{
  "d_shared_expert": 0,
  "norm": "rmsnorm",
  "positions": "learned",
  "attn_scale": 0.132,
  "optimizer": "soap_variant",
  "lr_head": 0.00737,
  "warmup_steps": 145,
  "batch_tokens": 131072,
  "train_tokens": 651400000
}
Below are experts of layer 9 (counted from 0) of a mixture-of-experts language model. Rows are named router (the router's row for the expert), gate (a neuron's input weights, with its number), up (a neuron's input weights, with its number) and show model dimensions 0-63. Each number is 500 + 40 x the weight over its row's rms, rounded and kept within 0 to 999. Numbers have three digits each.
Before each expert's rows: "gets" lists some tokens that make up at least twice as much of what it gets as of all text; "mostly gets" lists some tokens that are sent to it at least half of the time. This comes from a sample of Wikipedia text that the model never trained on. Tokens count by the router's weight.

# expert 5
gets: " ", "–", "1", "0", "2", "3"
mostly gets: "–", " guitar", " tick", "194", " attack", " troops"
router:545478519537486451496524547516506460478471483505535521483542387507451504484550452496564512527519510525511550485568480486459471478492493541465487617473519542486476507467550512475528464477440617
gate22:481515448539472502485428450509460507511508451573477570504556539504496540562501487461460452469477466521454484468493460582468490501423472460463569556515474547509441555433542487482530425480468503
up22:458506427493511474518440470437435525522504487562512515506594568509472563540523508519440474477500449543485533517433477567502512534487481484472556577512471510517459543395534520451491452471434581
gate23:544529490512488449435516503500447569518488432435569588471465493457544540524509501558520444571553495597466527447511513542505508469498493479550534545446514448462443476497462511519537485437446520
up23:534481503525504420418501522455433558486457407427554572459493490476473503509496470517482500579471534532398443514489462496481531458505494507523536558423549493526491404482457453488510503479507549
gate24:556507508493535573500519480477515464490464411469504485466414479431501543575480524524516386446501482580532512512464537434494459450454479526522543482405545469481505451538487441497504468470502543
up24:541486503506556501471487464601474430483513505451536561504488524455430414518541462489525537527529485551453551513424570469518449388460537492471496489467485480499485508501512472521476444461453470
gate25:462560483483478511496441566463490524506494422491436545468473386479572455519468484519524429537488495555427538495468555447515539528458447474474536514414530574501476515594480497581527482427541513
up25:473510505501509451536473497407522490442579520504512505507476524506562474481521546442541440511504461549462517475446476479508494508447565556526531522436550497489504549482465405608471507454464481
gate26:441505531500587375517492495488491462521471505488517470523543406513448464475456506510531513444496505481472446427547465520514590474555508511513535532609481573533495475544477502529551554491411542
up26:452437511548506420533439525480521488511489538490516462570485416528460499445484504498507489510505512499460447484499434483529590466535455561504542585458489522558463461510448485513504501461437492
gate27:483596488458528521499537554500501500468478548444500453497522472512569537431517497492485541565538453516487453515448507517504455495480490571552483529533474507542548548497531505417513578511457558
up27:587467443445524417552527524487570433504494571489527520550561472449482465477571563508537514534481543537535462513525474552531573488499458513493551478412503496441461424494507485497517453496411445
gate28:475497495458520488541478473478527423480531523474553460493609505462461440561521493535444587530499518532504550506503443498497524535517525503482532557520500491541499504519463552509484464500490507
up28:505442517573434535511495505530507541450502478493505550458471548450480519456504490570483391481500495483535488539496550542493484487505510485462522436474483491445536481443537478461495565510505468
gate29:416540470483490490410447484578532493458525548503562531556482523502403576534497473476497518464502525553525463512499534483459506542494573485474471456454555439470474589536540501439474479458463489
up29:454533559510470477399477487550503516479500505409526467622423537543445563524459499528515486452501495501535489524531490476452485467445577498491551487468567475469426588545572470456492474456486505
gate30:512612479502501478537517496431490574546519519477455539482532506479509458469513480515482542524484542490505526542478499477413474501452500478443492570469478458473500525501398534476509535571521563
up30:456474542453526475472450533557456427486454499495490399533462511563513485457537523503476494449502414559461514551520567505502464474508445508493541469534523481506523540494551526440520499448512471
gate31:454475479533511429575450426475449489536581455464485452443467456540523460535627436496441486422496582526516539598597483522483520446448486494422531500461521520537482436571545514551509480547593461
up31:462467587557517498499513511456476521529536443508471478511483478427517489515528524470534500431438420440423480607536425503481391551511529521508474486468486519485549498530493466398471471545495526
gate32:533461469511540443475526504533469492502507517485577543498522551494510351564592452550578507450474502489584533562584522510483479520477471480429530517545533491560513572537508499562510469547472476
up32:549451532456406526559491527434522527538450571450532489510417477439512437487522485519594442452481521448543521509557521448465529480474490443476555539489541448507512522475490546570468483526515456

# expert 9
gets: ",", " and", ".\n\n", "\n\n", ".", " that"
mostly gets: ".\n\n", "\n\n", " which", " |\n\n", "==\n", ")\n\n"
router:482525496480449477483467548529503505549521511475506449519485456476534556514498522524505529515501490469470551446443426521506479500514490426513448514415490595445516457525490590517530436469416474
gate0:437503507550437520476472474434459486512510517510498492487534529536525529506550470495543520486424442512553608463539532437528521493543467511443520534555440528474442500450508482519484487489502495
up0:530513448511524538498514496485470470506470518562495443475559514463515483494545488508527465430545496477537438507533500516464588464521517508507427517485479478563494513540476519400525493455490467
gate1:513458475528521558469493496476539497466531530510473572498479476465548476498490559557562484541464513538483573460441457556494506498515503562531501562405575463475484537573487552452582468510543500
up1:496565570572482532543564475501456481543522501448445446468497467484478527562475476535460454502492410437555525482472490480553480509533451485517504522514490526563529438439469458505540464502508476
gate2:514519505545434522526496499556496539441585462477569582524434533512457546472526527511537499443525472586431484495524431467529477570535479519484419565470502497523577522469479496494523501521494582
up2:497445538484478599484514472489559486494502450536535420506542523519473484487496451465511479521575498520496497502477443467437549495493497461470535518509442485544515530512422452552489462473486482
gate3:519455435500455543502456485503471521462506507519512533517513527532546545589518555549518489516461499473519473528495468520451473545483486508512530437497524487468436536527471482475520508523530469
up3:496601540477518484470618543503454420475545444496480483567519484461449489449483535443528549534510469555459501504515493451488577497489431437486476482532522511518472422539577406439477445498481509
gate4:412594558528468430432557534549471445456522459457601485515497548425519460525505454465495486468496420539504480490486516442518510559428452493476524531447529461522484510540492492461513458488473549
up4:477517514431537504515504507519529510545551529523562564520492570466547490489499489545536511499478554466483522576482570506482529505503481450559535525514571544470423529485458431541531466484474506
gate5:503500568550514524494494526426518502515585462481481443448458484478467513479524551585531507422486510577491443468494469452495551468549458511439472545473538508498525481487502530514539444512492424
up5:501494536516480474484483517421518483490633503522493483434466492495448486508509544565529521416460503569479458498541467419525525508549450493470451542503555511506553444439545497476566448554481493
gate6:476525474464517494539401505447495515574536469455550477490483573496491559479510511507430522514503522518543573500503493482490437472546491391471536471502505556414532526536535483483455528448533504
up6:522540534433532493524442505482487499550497484460526549485516542523552506429528521485479519512484547531552541551472502464567444450529464438492508501475485514466534512560540516477481487460585527
gate7:419494539515398567499528486526491534460524525534457501463499541439420616569493522516485490521525508423542552498511512478476379409430492472515470435447530564491506416519479472412468500508470584
up7:512511549505479482491466486492566456512527520520481430535553468487490493492511524509560389505468506451518512489509501479486486496490424441543487436452522486508527502494491498483494551448466525
gate8:471514470504453488481463493472484498480466511484512547554514479515531472441485510552506484540501563519439619487535525488420489499529627521492429509469528566516438578458524430490505476513499503
up8:475488489486527505516506444567412589452518485497559478486465542489509570487497495536483484493451462483528434554484375469579491578552439468501484582470445475474543496520490473506455600487463486
gate9:537523466576473480531462496498478551463608464482502423490445468469476536529539474542535472539596524519499485528547564438506498444508547460490485544473481532493560495472434458511560486454471547
up9:436441513441575498426550514510507525555442528506560528490573565520504464503436497441443495496384453436507559489460485580525541491461485565497534480439529529511509438482497515453465426582516445
gate10:465517473501519487534508508557568453509543543637579527504554541480488446465480432410464430455573530509548530549524509460435449514490481472476515518533441500494538478540500503567483462481449451
up10:528523512482510543507495563565574491498527546612548525516478479431534470488486431501480421442496462514561527472557546474502429488465516470536603476541493511520482467490469476577460486534477554

# expert 0
gets: " to", " of", " for", " de", "é", "o"
mostly gets: " to", "é", " among", " JPL", " de", " Museum"
router:485536600525468462440466546530510465507473494460480450522546497492498471426489442546484449554534513496470466478498516505448491454513458545496499555437494543472457542462499566473492526481451598
gate0:463512420474483499537515529530541546474488460489538514484459549456540481528522427454540470573470462504498504500550475417486512525519568475543583520505499486480476575501525389540548499528424585
up0:560494574540549546567539524502429538443496497490502492504460522413568475500527468500466523435526528460467530451487544527498538507523553497441509518484497457416520477505537536486518431540499480
gate1:491560470431521481467545532581546530456534479522484506497503496524491499534478541573500481560521459498547432494512511544439537491465470534496466438578561448456545449478517520518566503539514474
up1:507466477556555528454461499429532502556524512494554488558507485566538477449503522533532519519514474505515556502524514479484513475546511449402533538493417521561496594561467475510512547495538513
gate2:584452455509514564491499493466466475489516461410509561478531574453530457480565545488544399505435526522485514515523509431521483506525445446554558542515565466481517537539496502488507596436495464
up2:526509489516476498473505448557428507521435455517532445583493470558468589471487437473509535489494513528504493519518463516507581513478513493531541458529485514491454473511500527564397423567552523
gate3:507463418541477455516545542487502456548497559525506545566458464435538438519506546489514474453564579447486539542490549527512512489523534565488517528473534528477448471559499530490517482516484473
up3:537537480481535587516405493510547516488523436491461506462489525579477595490583526546475550491530464491496497491453524545570448548499470487438464534507482446568506525455486463446514552537511501
gate4:498472463477514552460517434550457509490573539367524541531489499436561402413484518532499450531495461459562518517481519461546484438483444507546468486493530488533502475463520515514471509476489510
up4:535526545521496556480526553477531515447539464575511454534548392530449500466435474559511529510535467496481462515520492488445493541461496459411534489565574498555505478529408421531492533590502445
gate5:544481560451487520503430505452439558517464517542508474472489562437513471560491488440505408401473478461453554513458453474446511443480481533571448491543535489536537475496595534488496539481522513
up5:559501567495493450471490508533553514469479547528497477499515471479461528537442475513471414524498464496574554451497424516523478562460610476527523489469531447521513470480532558527470490540467578
gate6:514463456461538564524550496491434537480510500493458504522519558568515463537458488484491506532551458510564505533499549463461459516550515571558479454488490496541515514484480452473449498518444552
up6:475413555497532421469472517551472508505564528508511488548505493506522462501460508496427609593574483460535523523416448486493541472484533493505480462499472511463504468506557463518495521467506425
gate7:538498506495535559440530501542452513509526520514469530475565481488510458479431578464489438496480578523435452507519525475469542543504455527547446517449543507536517464542476521527489522528540427
up7:500513465486477481501478522541446510518549554457494587477527491476451542451506505552486491472478493612536484437546525441559509497479540489505515439518448546484524478464441567419433514503513414
gate8:541513461548451435442505527530493478466481477445568545421539556468448494503518519575465467550442453496425461538479481500493504535535506483437497501551471445509489513493453503392451483568473403
up8:492540576511541544492547496489485471552435510511442513588490508551498516483568513532522480454496541526529560575479458585487545458488486572518530513423528509504534517486448526486514468494426528
gate9:487517528450441464470464434551484487519497495504451494550510496520450504445496530449511499516510491491459502540543465493503468515499559559545525474429440481483518555453518531524518499455502460
up9:550518583439501453421465470524474406549451519497484459525510502570434532465543526464517504512487478487544488477522496478470542550539572484571416489544500478486533466418532486489518520426492484
gate10:508462549485492506531499490505511481514549450435538549421546540508460457541504490527461437546504519492479506491592456502448588415493546500464502463486538521497522550522505568528468463495473506
up10:483558559441501516570440475531435488518515484512497528539511494473551467528484496537488477424461490510536499486530519496471539459543460551463508500508531492595566582554518588518517501467562446

# expert 4
gets: " ", " The", "-", " \"", "|", " A"
mostly gets: " You", " Live", " Love", " Mike", " Joe", " Born"
router:482589496472473466525470520505448472497446549422467433480550546444431559423482546551459519466507469476484490411561525474391470481438551464509470539435496500465516442504548509509534465493473527
gate0:509473517451505498427524522555502451531500468492547508512486540440523525553570467525513474465468475558565469541450428486463488506501498457492510470458490512527579524512455498505553482469399426
up0:498582512535469426508419506497504544468526589527491485529443484570492569505508473401526527464512536496558561481451502471567517514489482498479517505440530528499416447488447493458483509563534482
gate1:530526559477467476532528480524498494498506498543545532504481561510499524480491523434492539523465520500450554535501482526545510455522499507510503503508555497492513422435578518543486502511420442
up1:590439541502499447478473419509466459492487483498567528543472522480450424438523541429496483516462412503482517505510483530516555528476537551469478516494492452464535425430605471507435540522532450
gate2:515456555503517535487517526476494486492492424493531406461516514480445510508494519471511485487508525458512509574542499505561578531451576500466477501555514440518519498458518545520464505513538523
up2:526490485554523445535475587480551541521528539553489537467519488521558569524473542525529490536523445533546527477514472457545493500501441503499539616428511538579510457539477523435474566439536479
gate3:466500494495533512545531469496543476452451474431454520506530445494532466530466532565469555543530541492488585543483471514562541382562507512564502530569410510492491534502469455502480510535550512
up3:520446496466472491487508482444554550536475478482484546508417507525475468551543462487495452512481444508505518515517507416441456512573467552419483450482455481472481540486469464513542532457452512
gate4:509531525474586509469499500530527478448486547501504541507547534538535579447488445526446458510581456515485435459455480496441541492535560477485454507438492577487551529482493449485547436505466447
up4:481468517472545477420443505565421485456523539515532489499507528538526472503543527507417428501555510487560539520521574495460592408487555474533454485481441580501520493498453412504505477464419406
gate5:436551506524485458479456516540471460495486545445516548461420408441408437426563504495471480506504529445426500480444518510502493488499558503488482472466560534548511551453521455565552524548423478
up5:498449437512502446528419448496462473589498468488481535491485494528533559530509499557570480563539452506545501514512483525517520454492458508540480546527435485462535430548561480453514482491547518
gate6:421531528487424484609569563464542536478520563618437538450567521521444486544499528505486537501566544540475467452507507499475523489442555528500521505454491505514486517507521517553527464514467544
up6:498504542514395511580549544487482491510465469513417493484566545555471560484424450471457438530471483510433498408481569553531497417506511467436488457492458537485534499496489475518499532513515527
gate7:538459487474540517547474528542498497503528561460491575539475584483486563500524496521476505469529482502523480432464415562493521555542605496453517500504453530514494612486599457506427500513503542
up7:514425403447535572594506450521518493480497542428577502450487555490511507486467444584455438589541568445448431444517503546504517535473517461467478497526433488537426510473490486433490490469482514
gate8:543532586481484562539474505468537491475506465558511510522500533449512500463522499485501492520552525470502425567511443493509528495523466525513441505542511504516458465473525598561469541516487521
up8:524466482556529433492529505505534493462462462483434514571497472515462457473462531484489448462515479518448494429487501462468501568488530560511515487545535447503557549509487516513408441441498503
gate9:484472470475573526459464499471496526513464485489537499488483431473534471502445461521497436521491541498474484444469532599479505490540548441495483545544504423513462475530567507532406501535564521
up9:493495517541538573523523483420457511541541508490562511490561543486514495524570502518488514524522527455504467492525513454543494465512479526485465524444544523525507616583481524509445560502452465
gate10:492449504471513477473456515441532496476439488514507464425500491435553536504484457544470483495544538531509522518568511420444463490489452458473486530485548473546516527550423465460496493478507485
up10:457552516471496427513530438470491447450517508497471429435479537443528431535503506539497471528496488485509519466512592459470441505486481513454468555514527475560517490543472487457544542450503482

# expert 8
gets: " |", "|", " (", " |\n", ";", "\n"
mostly gets: "|", " |", "====", " (\"", "|---|---|---|---|---|\n", "\"\n"
router:523479517507493469503528561537482499519475488488500442493546441469519467522519512545475505441459451496513574482553522517444556440537512451523470546456526570441528427471473554473498412496469592
gate0:488510536576473516552519532460492556588508425519503499517507465487475493427521544455553492560489482569478489501445514571509461485464572480502498569523494520480493420506513497473526469512537481
up0:440549500516512518557524537475443563541494474502508525477499435502511490435581536460512511570496462538516511498452510537535493497463517541513515592592511467515511401521477534440504463498543530
gate1:470443450457602541502541471500502461508526471509500529537451540521457506494412555611512501514502557474475535476536512482493544501483492508512455477521484468523441506548521485433523459466479499
up1:487505456442562510513547532467516451552498484499491528591425537564476505470447563586542478512522559516468529506536519485533532475484537539545445553499577524507498453563524515519462474471455510
gate2:499537460539516487510495521473505469520509531524505488510537493484508467490455473547511534532472494456520593533436488520514511432583512531473553584489531468445496597480510507568485530479500503
up2:482561402518520526549505514484484413510468491468486438493550496528568493527507493548530564489500493476510478597428480490481474501595538481447473560420493518484504556516485440542517544491566521
gate3:527562478510516483524527573473492506540430522589424490523490464430548510522537568428462475480490570523379449498502521477437482513495524536439579444487431565502526482496526473510504451482540500
up3:478423525439455539498444453526480498446581476431577500514517556567413521463460410554533513529518463486630521510512476493556505522519504450553417543483593470471492511494488501493472546495445463
gate4:480548574489542529470561500546604513467517515494508464465498503455564482474492488440514493475550524451466461531466521497541514522475506575414541477414445510534491594514487507592475527472481492
up4:571507421551473447525480445447483480541544484459485557533514507566481506534553539483549536481492518555528513505551495566513428476564481442543463573483487533487468539515506554456471484513518483
gate5:528495515524488521535473542500421471511447442467537468569514412502531551509481479545480560574561562533536507441452471507483529531517470392413477501430527429471526455438492444449516426441509474
up5:496495595482503529480482496467448408492476516404483453568492497438484521578460493495498511526591483478512535411525479485499472454537445477439481518431514486502505497505480503507499485436490506
gate6:477505578500493472514469490497486553532419538541551417613522496444500462494458558476464429515522485547491476502419496464500460549531475469551470515528519524555538516541480527503482463481488559
up6:568494449505508532503512504416514476432542473476456573428469488595494540490535459511512555456506506460513477530543532491506503413490514512462536487410497433446495500467478508546479534522539546
gate7:563504541444520497537498485530454475476498527578484524473499469486466536499475543542527529501486517554495559507434452430522572470462429556489458466560540492508591485529486428437531490502533491
up7:494479523457524549451520520496469501469515533475517527439459537494524558563504596541470501537420486456483445497452494494508543454454482446502528525416557552529607462551416422540483525446568489
gate8:463474537542465491471571491471426477489539396490590479506488528470508559489547509454561484457489513484490523582531475471492551512507495488514506445505556553527498394525475515537389521507479541
up8:432535516480505577483562540491467467485542573483460509528503534417502548528515518491547524470486498465473488534480482583567516523451504532489527529489535525496513549477518520454455485561471558
gate9:582561510452507458539501544508463470506432502503465476576515460475512455520539499528469490497571506501482469486474393555436489469508461547517512501477447504511496513524501545490528436532494462
up9:543518421515509484502497542529461499515500478422560541522505498415494453509462475528445529541528481501526460460521541537536547524486613543473582543529516593468517489534494516511439513501523459
gate10:513524496544480503555528473530459451481467452486439557485551528505509485565480485472587458523460479531449522553493482513480507447477563482514579508554426511534529384569533405495518581493487489
up10:476476488463517469481454544464517498526470477510504494510490489394543523471492502567423483484497474535551407480526524487547453526474461493445527508430519519505537546452517553519418467491454462

# expert 10
gets: " a", " an", " one", " other", " out", " most"
mostly gets: " a", " other", " one", " out", " an", " most"
router:466451501520453404481487537461481438454497410484537464448510477466514504416540506521549464532502499499436477447514424515460496529537440525553465554481533561485470475557508570453476418513454552
gate22:478439509482461522467474494605512575487525475519514489443463487542562455497526475421530495506523590429510449544566442500582494559567491514454512475508473462503473464491474532491508428473542454
up22:541520528488519513477487487406427405448419509435444461544454541459471509501464466488444480488457422594412533502516530448465523453496506421528424500559536508460512493493483458528551465550406575
gate23:435426489495479568524474505564529542449464473502551466499552520528520519493480498566441540444480494465501499500442528571540541472577447394540488538455488475477435546472471505463521604478508442
up23:568595556495529489445485536427444544491477454498508509520509517472502459482521492470517487572494515529547441463511560503441527449434510492441536440544486527514601513511517478527537519521519524
gate24:442503514599414515538502557504540485457542460456473472500580550451475480489460551534478495427551457531502551498464462496477501478525484456489511512496516434466428532455438457597483501488474489
up24:562447530455491535530499491449524453506518405495503538513512555517468558509467488539569468490464449468439505535478505437517499470500496558528499565493446508466477499480515545511538454582534488
gate25:456426523504539497507512473523472470435590527509486467551491496533531478520410481509494526544586573502500528493493472449515510600643533480583474530446417552507532528439503453457528463482490554
up25:537528468523543518519530478510492564556495516449498551472568551484559514502501490483534525523437462481448491447484463529487516452430460519486485535496520427498497461624460557496493514519472471
gate26:441449510450480524474508514478433490537547521462596462503437486477457531502411518511398522505515454513483489485524503501463530469413477559520545525490449418548492492501580562502440469459501505
up26:485466476507427522444501509522473601553516480522507543535455494477480548480457412521450505504575458485482472493460549472482456531516469503548536483454453442525515439512531552434507497504511527
gate27:508526474499482396504466538522507547528469486536552489417437503451458482550494461524469485486494550511494464512482519473480535511449484440413523540490504508566470512533526524506471459519518409
up27:516519483518479570499529452536442506482481541530498478475513502483471515488444521396458555504536513449413570485491489498563544534486566549470516487486554507495546437378496554493522535572518587
gate28:524474432520470511531490540481519443453529464487416571446559499474468505540499552521510517454441503566458499480537465532493470418535481520466521468497439543460484513528494518501467480548544518
up28:472461499462506471519504502467495495476524567466474521491526537500536463558431538550481544495542508506465507490449470467516551474483437447589538446491463513489547478525535484504529539523512503
gate29:451507505467443434512505545506479521569485463483532520519506478507458528513439492541582555470506570454572516475480512480462454474488481533521428501514535495493520583578497531458473526536502548
up29:436451478482451489568470566510437505569448455486531488505555506528503531538497469497535489467480474493575513514472461561496515495491466497508371482504563464555537485537469436498480534491576542
gate30:454462514545510520445477568448541442497428504512523460525522527545592561533431524417554524552486550466526475488515526533464509453561514542541508507513511521518485524575535544476517512487444500
up30:534519550513550471428576437563489531512512554522549451461567500457474495498561490544483551466534483518476537531443472501426545514422459442473476490495447454483565534506557488537475496567501443
gate31:399460490565483544548535514543500481476459497451505577470439437538514504510481480403454485531520518544499454464522531575496474572514467414522539487508470519453538476503475529496555498456504506
up31:421514462533495502567536451533499505487486499463520519492502444574465504487485482423490521492527495520552440508513510566472497531544492473537550491529534535429539483482516506493507473468528565
gate32:522432510435514484580481497492501479470505487465485488458457525450472533494538470476484505542529512436514499504577553485432522496470488459439578559495494429538451520473542542473465476457490461
up32:500546460501516538409544522526531511520506512475435538529550478549543493499520475542558508473497532568494568484512466488455491537497518505545465414507506521415543429538499495519606571462476463

# expert 7
gets: " the", " a", " his", "'s", " was", " their"
mostly gets: " his", " their", " the", " its", " her", "'s"
router:558470523464508480455539534508500451504442504472495426564532449518461510456527533486481465531492457491549523404570491507471427470473483446513473542431482545482491478472463543536553439530487574
gate0:512475440583501471475543545441482541506534411496571500470519481433479505489540461502489463508499509501435468468531548517559519554541495508536533526497475478491453507453556483514541504475445470
up0:476440420474477461522520506528463534525552513546493516470565582496584473513501477474461523516474513462487560480527508449487469496449602473455494475424462468538453502464545494506436417551517585
gate1:513599530463494491491588517502504556475518504492467476503496464427492540439458531517479459548482483476486469488501531450451454496516563453562511586484489471493483522509476537432471454533506485
up1:509451506510485547427542427528486496484508539561475485512499469432575474501533515515459457483560544534498460488513471466488457452493515544491544532507525523540486528506497500535421408500581578
gate2:571539469492540466481501505533417489556529466483448540480467430463472498449510449476541541489565484453532452528580500510441471449415499501408475470529531515480471490529525496425535589579513484
up2:518537479489529523413515530493430498499556503467413492481546470432509494479563500455539484521531503435578429462567476519502475432477510515431452485510563543499425516470505473489488580605542516
gate3:548497468493518541489486407476449572450491525459476471481447528488455603537519510472576500493478523554419464535424491473459500538405554434459461500526525511473487500532533521509482466453533502
up3:440505544469540540422499447471507519534470413581522548471511506498546467484497455507383491483436501572513492556422506513452521495458580457476538514402495490454453488524458500478501444474544540
gate4:473451511518508508454544533498448464538567569479525486467550417525518505454489479484547487467491507450572518422519450475487481554501504509498543554499540502523512472449481496484482507490483527
up4:579524490484448581592569578507487424510507525483472473562510526566487441488592449466478537483417498548589519515540467543520499566508519467454529466520533459542511464594506494506540530466540441
gate5:614441523518594431462472543498444500532469473519529522503536460496512495439523536500441490518475524519517451466459506525529475424497490509510546567525561511449473436560466524519512481531499511
up5:532475564447620451493509514472500489564503494611502503498455480560508506524530483469415555539544488548572448589500489504535488457570494579528456549517537479444490561540499510512534534523450522
gate6:586464478535540490517503507476470491434416568524485464570523494518522503432457489538435462525452534441492540490436497543484464534435511518531462548473511474532511484473608508562555542453579436
up6:488457422578585465543500533557460479412431541513578525444508543545503508509511463486482421537509450478428535526501552468519510424491538475469533513454469469546511499479556475542497501433498534
gate7:450547507460503604487558536538542515511424492478467448503495524524503450445436396470511424507460514435451493490522487493521488533480516526522539524475549550534552494531538549507487447512445542
up7:390515515437517569452537462614517482447421511500457496566521501491470448497466496487551506506482544405459427538510577513540556502457520514636468527507503494543540466495531548538495472504411509
gate8:549530510534436513531498419562519512598555434528493479531507474510497471410485490476495490443464539539462507475499560495459492570499498544523492434548525562554525470482518555516521503463457532
up8:572504491505507507519423528459481515507509524441512451503500476525488474494501513463459516464500452485465534537550541476572503442526454578590563521480558482483446530458489440594450529497548466
gate9:463448563551546495440507527469559479607422475458503488548550485509458467481533441438447529540530548477512478431464510569483559481560541518494451496447484506462445481500507554511530489439497501
up9:501541488505536500444510477539503550440377532566494601482526482501463488516481489506431496516458547549491502496493455474529475487454476537466507490485516528422502563470535548440503568420470555
gate10:531541505559446464463426495493462544469488455476508549523504460522514505490429514506414538510488426514472469535548552491495559544522521485534557465483413451457474510538513563516500554463515476
up10:526490507555461537556508551453494484481495537500460478463547468505504461522486495475538448532456419537480563519479458555449481527523443512506451458490406515457501515531509543534482428513523447

# expert 6
gets: ".", ",", " in", ":", " of", " from"
mostly gets: " between", "In", " from", " within", " around", ".\""
router:531477484539491456409506518542429518528495433511516498523498466483439530424519476561486533495563503473526553466542479542501518467498542527455489472457473576502544450428534589511487423495470548
gate0:455490510452557449491591567448486524457483503530478463499473515540541505511479470491463589489566513521521452471470473550513617498496451503485564518462551477491502479464487489422518424434560500
up0:559504501481488487559513503514551508534442510500464454520553560487496488402543483389494456541547476505586518527527530534535503459500459477453532523515572482493494490472447541527509548482541505
gate1:440438490483474542507517539433501459466505479494570517576547386553500533455503551477531458489474525520570504527505522472521531480604510546488460437512547509449489542500493478514565471466536585
up1:491553512464520527447499470584526445522479503456433467532441556451499493545513459500508521509524464532488504521423509480439539576465433546519546504457472489532503445492521542494430492525452455
gate2:486501513582477406496411445437470537527505450528502466546542488429534500492505536507533433491600496471522468580507541491498452563473526532509555489463520534479555479490459485454522607507455509
up2:503526475442503560574543517577533420429518560524494581478404464527419498517513431576480546529384493512470559442503447530508554394489545488510453513508483529554500462482557473532498456516543535
gate3:506465515534561461487468556528515493470434503549587494483486441502479517481546401521482522511527550534485546523553471530491467530525461502532533493446443475447525480517559507464468507478543484
up3:497483491543472484578534457474461436500484469428423437482445502486525483485502493443543526513527439513498440402484501470511567527496492480463448549516472498487438526540465519498522493578560513
gate4:539494453520471455514566570506458540529459492463577535491533542435463482526520496536481585502512518513468481439436448519454495525525519437505511505503565501542566510463493470529503455501532509
up4:622497459521448546528544555464550480522474498536610522482499557553481447507513467438514494496511461536499571486422472497493479511476504437502528485471544525425500567483519473486535440501528574
gate5:483591523470532596422528475575508529538475457540587516488475467454589540575445414463489437532490472512482508491559486479501503522545487490513530475514466460458496537521438480469542508534437469
up5:516589488501516602522507526556522495541436508515532552498487437460546444513511430528552460554514496475495443472513522495518511479518517494493562504499512469486438495504471490485502506506542441
gate6:529485436571478442469458515463446534485569586488499488550457500454494526492479481445478477535498475549493542496538493548508530448504507461519481494587503519512487444505532501532452556521519548
up6:490480558452471497402499499448435466502450425529574529533519517536454508485538516393458518490452501510582582535552517508464453535421556535496485518488499446463487482533457504503532542532492504
gate7:515489524519464418560556445559543528479545482495489501484548502557591469502543546521533465506417455539550587492524488548488487520486473516595475509572498452476488497438480489476572406452507522
up7:611487508547479469583507484540433486460477492530471507540532466540514559446503522522488558488481576537477429507501510518436480543510476528507502518410477571503443452515499511580489426524477532
gate8:489562527561532515540523550494565477497569581460552462501517493504558466460559482488541512475536493528501559465534530496536457478458513562495546454503486530454499485480457493482511489552554542
up8:479476576529553463506525525481555507567447544482529503468472487447472473487504516504517463543481464470517502492447489497451479563469514471542532582499560555586474431483487453476534475531581517
gate9:470494553517445575558406457535452491449516454480484458473436463520542565535574520572466543557508521583481510490502453498545465485487527484462421508506457559393529500556464488563492422512435508
up9:547470439436548437432546524460515543522498510530507528519523505448450470486460494483524497457497464460540502513444502536512568519497522533566551522467498478581464482475558489431507557472570539
gate10:523426526470545470464481558429504563522454441464519476453503490519511442526470469539480474529513542514469486465518498524502510521532471422547537489471530438504512436561535486482532525493481461
up10:496567570458475552530534531531497486476601493531481584501472464513419470526505515462513525510514564519525505450451528431468523438481504550509525551471538428472551545443553550521477551465509486